config.toml
d_expert = 288
moe_layers = [1, 2, 3, 4, 5, 6, 7, 8, 9, 10]
routed_scale = 2.45
router_bias = true
num_key_value_heads = 7
attn_scale = 0.128
init_std_o = 0.0
init_std_up = 0.0216
weight_decay = 0.068
lr_head = 0.00809
warmup_steps = 71
max_seq_len = 1024
Below are experts of layer 8 (counted from 0) of a mixture-of-experts language model. Rows are named router (the router's row for the expert), gate (a neuron's input weights, with its number), up (a neuron's input weights, with its number), down (a neuron's output weights, with its number) and show model dimensions 224-447. Each number is 500 + 25 x the weight over its row's rms, rounded and kept within 0 to 999. Numbers have three digits each.
Before each expert's rows: "mostly gets" lists some tokens that are sent to it at least half of the time; "comes before" lists some tokens at least twice as common just after its tokens as in all text. This comes from a sample of Wikipedia text that the model never trained on. Tokens count by the router's weight.

# expert 9
mostly gets: " Yu", " Ko", "See", " Kh", "ō", " |"
comes before: "\n", "  ", " 0", " 1", " 2", " 3"
router:451491469545500530508496475480500490514488543482482501512497516509497494491497488529507507468521505480494493508492530492495478495473481487506537469466492516506532507556539499516509456525450533515529490496562471462459480476502519511522500508498527472495476475497510495510510492480469501538500483499504484493516461519513488510481507452520496479457536516504490494472485518498540498532486497456441499495490486506468487483537498495504462514489522489507513503480501532511525489522477489501460478495500549474504528519485562513483501495511469488468466477472516525475493490492521505444523492481537492470536482493512509565487518448430494509477460492460530476432562499498523508431482
gate5:450519550482455455511488518508503486493461496537457503476492481516538528470495492504529505480464500546523466511469494550511501547478487457490505566498542458493502519477469484488525489471498488516508496460461478461499491464461540471501545534454546506530526495505486540491472528499503476485459482509474507508483536486530490531517515500530504483476512530436522495499531478549491480492509474465477510517482521499490490489502467477467514470528498497520520482534474514470523511494498487505498485553466506492520468494476486510500476520479465534481517496522511467514484518543436497502482489491465523516532498511460477513528505503497485520505427499509509508508503486487494505513476
up5:519470496558494481466467483510450508499524507509532504462469492532501563458471511525493472526488520460500528511534515535489521475464521497470538444491533492510499488505516504486486468467522499500508488508484477521480490499473535482502507506477506476547454472487469508492501518478492517481505526526491541513504487478536486533468450523464538502531507454508491526498470472500519496520533496515480497543474484525549491519520493486470512490539462493481481470462488492541489470491554503531512497504478503556536477494482567485498484483501504508539513457501484536456530495499529503475497482522484489499501541485523482489510513479485521474511460553478506546513515486490507487540519
down5:480461537511488513459502461489523499492499495511541496505496479475483487536515536488532523517470454497535515534515500470521496460482507485504492440487506523520522447516506466502514478468508504523450501543550512495514490498509491494472510519510487490442469524486531501507505523480534563505482483494540525522544510497499514527496498491521517523526473461492470474541512494452489488460518511468508486550442497517463525534492482530492513529498480510515510502513481482497469509500473485549503461503507460499537511539526504493506496504503462452487537446492470483515503491507545511460499516509459546568437490528485512493463477523505519487491526531544495475502520488522521496531533
gate6:477485522510494517496514487502493455505528526437495486483540518509485497471514478485482503497479491513582488551515475506459463489476474453501479497497514527477554474544501492467516513502459493502509548474508535476512497485521497507482500442498550469463519450500501500519503526479456526509483496538497528497526461514497485514500491514533469494496490473496482519519540501514500464493466484470503511473493539478514470504497508511509459505515504495518466517492493531501526529478489505516509533500474485491521494530499504524505484561519495511520515463523520509457466466462492454487490516527492500500502445564506503496524450458500506527469524496556478464476500522460469494482503
up6:474502529479504505493530485461496497525492484517472510461505498500523512464504425484499503519504494522472528511514487539512563551510487523486510431487469516493475485470468499514525508510510522526502497490526500534492469500460508490523509449504491549528521488510507491496458486518481524491540505532501494518542521448484528534491513501482503503472468528483493502475503508493508527539537483499506496500567473457522518524478480530505543512467493486536521500527471474490506516498483504470478544491481502505522505495514496458514501534447545503488481516473511479494492527508549504490496484510514466505510507516509458505484532541456477478435501526451497487524482473426469483519496
down6:530527527470481522480515490553462518533487491484476471489507518491483473518477503541521481492526504534433467504530502509478487486508472515479553473527490498479524478448499523530507528508476503485524508542513492444520489455530470507494486503529480497490485468520489536523508509508525505472526506501510478501478475478503518480527518518510510546473536526527492474520527513520448520499508484518458474514553505464480549474528477520491566507500502462501473494477536494465471495472499438499486461481496488479475554518474465507481464526519484549495486541486522517540474431496534506484516532503476459511503529471515508518493515482513500516521467466520515489509521488496441505484472
gate7:496525510475523475515443497521487500489483515510508523516533493502500491481512526507535539531468496512485489523510472471521523510482483530453465455491468479521544536490510525493495492532513519529515454486497527465508520487496467510507466492500516522494543453518552462528490528487478492433499499535512468496499485495474522523510464477500482505484483513484484527468462484484513485482470460524457506465498548523488452530514480517516517474541505494488492488537469546500494526483488452514484516489546536497480529504510497539514480501490509514496502532538511531493515536507497520506440511486548491484538526486498491510508542493530530469533515490495505489483486515536495540477533
up7:510483487480503500474523475500507467485483477506535491542486502516524549512512519506498509528495468495498484484483504518456449533480553478488493490486488458528540490519501533483518503501479509516527485470456490500508539502482506467490530453519494485504474488511458526531485519505524495465507533537505535505500519455514503503516493478528540477517501518481501488470503488463512464503495515524527526472484509492519442492520498474507506443503506462511534513503477536511502514478488487500511524539499496532486506510460492512493519511527510507461438511496526531464543457481548525527540483451505517522515491521475454494498460519511518477496478508509508449504527487487450499536426
down7:507533546509493499505473517521516537542503493520499511498539513506497479483517508520479491487510498501531488501458548458462524450477535501500500515448513479562526484450508459483537523505547468467514476483501498514507522479500508470488495496486489496518497463530517479491494491494496545478534502465462520535476477481487473469508532523510474527485494509515487517496476482504510523475486486497497498480520479530433475487532511491470479488525535479509479523499550485488483528460548537502526508499508499505491549480437482521480515504471480507500499506506486506495457462508529479515526493463530526447540455500474487531531515497524466479489488459491495519538520514473503458471502
gate8:535499512486483514499491466535492483478508460431534478465482453479496515503525510532464511487521483547461546500505536569534536481487533497498506459507470535520484512530503509537517471452473533482516458509508465529479514560443457504500493503509491534486507533492506524512516489492462536540525512484525438524475447505476553502444496474510518496527514496501472500501523496505471507489465490491480507486454478481505489495518507492487460494481541552451488488523481522522487504504461538522483530545484517505487536491560522485492494508492441510486486497537513536496522500504504529510530481473490492504519513518502548440523502505493534515532498518491488504493488549469482539494517
up8:515561441506476492506520459534505511478487483520513497502483465492475482502511468520527507542529530547479450493474525488492492518494487533489523442484531485539464507503489522512503497516511515509499509498473519508463462472496489527518484497490540507534505466503498481490458502513502468472522539513465541519558541531460453481482508522474534531460492480526480474472488522520503475472472477480484484521486540544464471511522494514507505507494533514502525496480481489510491502509535517518443487477510515482513478519459540485513477482490473498492484516548531461437530513486501523543509516506514506489465518481468518522507492516500510496477498497534490489509495507507462494463503
down8:504487493504493547487507533512513490516485500482515557540542480495491456536477533533505430497454485520425498497531525483540484484517537486498481483486467498450494443490545488510450432527501503456491475468501527473509446543470497519511500483524484533462481483519500527499468484503510504487515484524487491478451475535469527498472465492503534481491494508502491506537439479507456528472467514454469507479482515520494483470498473517501511547530505471511505484529490480500513509521471537489485517478514482502456457502508508490495543521477479546456554541466573514559543533511510469514543532482485526498515476519508532513531522491498486521476526502548513483497504510522515516498464
gate9:463504503472480487464501501504531482531478502508528485501544492497517525469478510532470520539515524467492486523452484504520505493490498509545518508453490537445497485470526495508496495528479554524494480515475505479485464475547497480484508521484511534530529502482519461515482516461492527475474487515489487496523515540536511501496459484496504507502500511480501482515507457470461470536501510494535467528480544528506456480495513502511507473440507484467491472490542526534469502487526544531511474488476523406505515533518479498449497463487544497496460550496551506470490493512509493547504468506487474457503469479492516539472452532542497508492450492505495515501530471519501440514480
up9:505502516486513502532455470501526473473509546472499522540489519498506471511492540511467538512492495491468460526510510504502473471469476532460454530495505518485482511516519487457499524485522455534547483468491507493507510525498530477491487515515530469521474461490499510509507514486496508514462539522459484462485458471498480527496513495520476565518489499497514448524514517509503537490508501479537498536441493515508465500461513531512478524485488461510471492510498503503511462450471498456514518525475510505461456536474476525478512482479493520475548512561536491453520489516498525482498479491522483468479518487493505511478490512504498463464435490478486515508522509474515528510535
down9:483484500514501545513471472490464504483534545493542538555476542498544524524497475529498498487500447507493472485526504503469438526513451506484496485480515518451506506505500520499510475520491517503470487460500486518495515523486490507510435528484493513484513488513507491520492468426491513512470486477473489524483475501529468473535509479515551512512469480503498523492502495522536465485509481506485487491476513459520461502489498520466460524510459480470459498489483503488526524528498480525505437484525499512512504475544491482518487523546528479470477520553485493506498489508571518529528479509487476517519469467507513498495496458514497540505516504496503506519537522479493542519462
gate10:488518510484515514502524527497480482495486514476501521534491480539527497462482511464528497481482487507457506516517534515481413467497506530529517502514505456477529482487525454468527528478481454521502499478497514460538486465523453496511528495474498494507470474484481531516484508490505506469438516507517494480486495503492539531515500488518526541485520502503525472483543497474486510500528504505483504503516475496484506496478503463496494473491513491486489458519475511506461483504509511472479501493500541551501541461490527469476500476571495509507455477470504480502462473527504483449491485472519492465551460484545483499488503513520477493510464484508438536489461513537513509522481
up10:517512523475503511532566512514502481501551484498525481479494521536506520501504500503506484505515550463545436525446518517504489501522486495505518524542515522482469478523472500498446495499494492480514502510467510487508523495539509494497499511474505486523506525518493526492510481532471522511505465492502497456492475535465474504494488504523441500443482477454468454486476495508485501498525510476505469529491514507463490523494473520509506471482519513467482503514505535475501481507536493477510451541496530510511497497508508510493504515529444508469446486499516532457447534519484470500488472466421486512464509481475557495532518516510476511471491518506487466519520499471504528536521
down10:506497470482499520503497496486491529501515514537494498507508482485452483489496513487494489517515516502518476550520507518488484542506503545501456493494504523524427536517491488469511522543524483498546480492466514528451502523502478537471485511497491500548485517504482478448482529500509502483536520553520479486504478543519461466485534460505469511469459498480474476512493507540460510512514518497479498507467523518510496520509481518504487505468468466527479502506476459463473508518487520497482502500491496493514507471530537447545516501456486456489534531494500516508495551488479512494491489488447543462508505493482509529525495496535473487492512476450535508491494536470530525512504
gate11:532451517484479489512476508483547548493487493481516537495489480435488512515497470492508500465492526518482505511486495525464485524504488506536538537540501504513484478510443436486507497506497498540489463508497500520474485479478501481549556501495514430443504524469487546514465467488490536510511493491529475532483466527489486488482472527518472505444497515517502536519499513544490502505509546496479537532438462529525469487538519496525485522504479481476478523472484498519501500515499525483508462549508478510455486491488502486503508458496524448484522506502518481513460487473492481503476489546490539489541522463522503494480486524508494471508487487507464437511467487532456498496524
up11:540529468493464495494473464509547460467491469413450457481498515481542506510535474470500468503479539483484504496510504473509483474477482495520518502492514484535512508490510492511524506509474503522552482512472485469508478546493474477483528525485507548502515513501512529516492560528516475538493496505507483503516495506498495513509488453505520506506477514486543487531497489539535513513473479543518526543472538492496508474458506541520479493539499477478524493532542525518501520502484498500484475491467510502450471510471500494457518506501522464522505464516444456507500511458434503480491452515530521518544502484491483445491501482491533516521521524502470483516483499490497543508494
down11:536504522494556434501506493505506526470510470501493540526478540493500498487464460532509481485498488478497514482449467495452502552550525514512495516476530486496506493497500470500489468481490516507472505431517467524472490552466485507530497491507548495476483499462506496519506506471486500482480510449523484466524504565512541491481498489526472504486500498497493487495508518490516457555509489467490517489498506493507469519483506493512534516503529481538508491527492482527499510484520445447487525500483518511482504456503485496547500480492519520577511483528524492480502503521524521501466484483511479515466502517498481513495545491499470500491475494524509507480507546495545494533488
gate12:508548462501514471483484497530452500467479527501526483425498493497505545510448508465529518501480475524483525516511524499522513490454534474531493486492478530485503467490472531453516495495470525515475506478478513518521558494498492505474481518484476482482487479480557440507499482497501479520505461526460489475516499482484504479512504480512568453513489459516478470506503517520478477495512530514534504477510494439524480507552484471469508486519484542474512535490482522484518527517512495485459547519495515507498545470504504454531502515525499462551466522480545472500497498508502456516457527502523522495528485498487512491475456461534467525487507487497503515487501523525490483485435
up12:535536547527500471505530528474505456537525546508479502524497476472491539507504491491521494461506514493482495551480506484506456497474464486528523512530496489495457489498523497511519518521554489467476455432544501483524471537468460514529521491452460491488501505476509475546507478493506469527496511525495472483456487499495535515513460444514518483524468498483512532511515464543496466454511491477486520458509467515515484454519484494443513468506507517522507511514502486517502488518559525514482473491492516472516485493509457495538501534490481498497506493515486516528504518515509524494523508481458485513534513512504521485487484491511475445454531519440519504504457512514494490517500
down12:551480494443505482513516509517515491491510509500490497462467517493499461516510504471555497550486511525517550520532482489517531513493508486534483520522485540554534489463481444512485503517494459508519507499480506466472486495498520477488496474491516527495499517456486483514470503520495532524537494490531469504480498467500468504533451509480518499477541524538517495580433520443514481484478517538466508522492512485510501447536519515462459485517490497464511522493483525498499479480508494509455534427483488495510525502523551529536521506523496523484497483507482549492491497517526500516498536504518498471510489522472532513523492476489489483528506521555523529516484482448462485496492
gate13:565470522484466522472484445529536492472483506527503486474523496512447515489466500524499498489497504478530501520533473490505520513467481474496505500479534474502526506500518507491518484477495515487490514477539504523546479492515478518476473477499487509484507496517556459506538481510517512454455500521490502511524499496533479476449475474518476512482487517506488526540541461501483484497514499521521516488548560495427490524496492511519452533535506528491497541496505538502504531529465525481504486500493489497482511492561487526511500486495511476497500501525533460524458518521530532430510457512537532502488532484469472475519511471462513456473536499509515485478512456486490494520517
up13:491487511525492475465468512510480497520501521496524512509456512506459499489512479483499518516500534512532469544523475523481463516493505557521479488525532538485462488489547497500495499453480531516506520454507486476489532510474505502495496495479521523495471441519531444496533472473506481503508488490470500461491503519486517494499479505486527534492470489538492504514497526505452467521477481481484516508501487509515481518499510547455519463527517473536508483457495492537482457474524481493504537507504480476484496460529538558493520488485523495512514480487558492471510512555502527486506526518460524532503490500471515492494496502497471457513473522513489526511535466478477467473460
down13:469518504523473514535453471487493413501507473484514474509523489508496510495523530527516522505442506479500482475483529511506481520496508540516471500495513514482530451500494523491475474514518510491488532548492500485519500526496486516451515472486492469531493481510546481502513467476485513508488525512486492493459483488513479478477480477505482467489492549512508479509467478505475551483494479466515516511531518488511513474497519511542490519469548503465516503517494551472511522473481474521474439486430569482516488553492464479471479492494469499473534533460487508502528510512489462523542480449504513525569489509479535508502496555505498492498526528522492449493509507523529485500521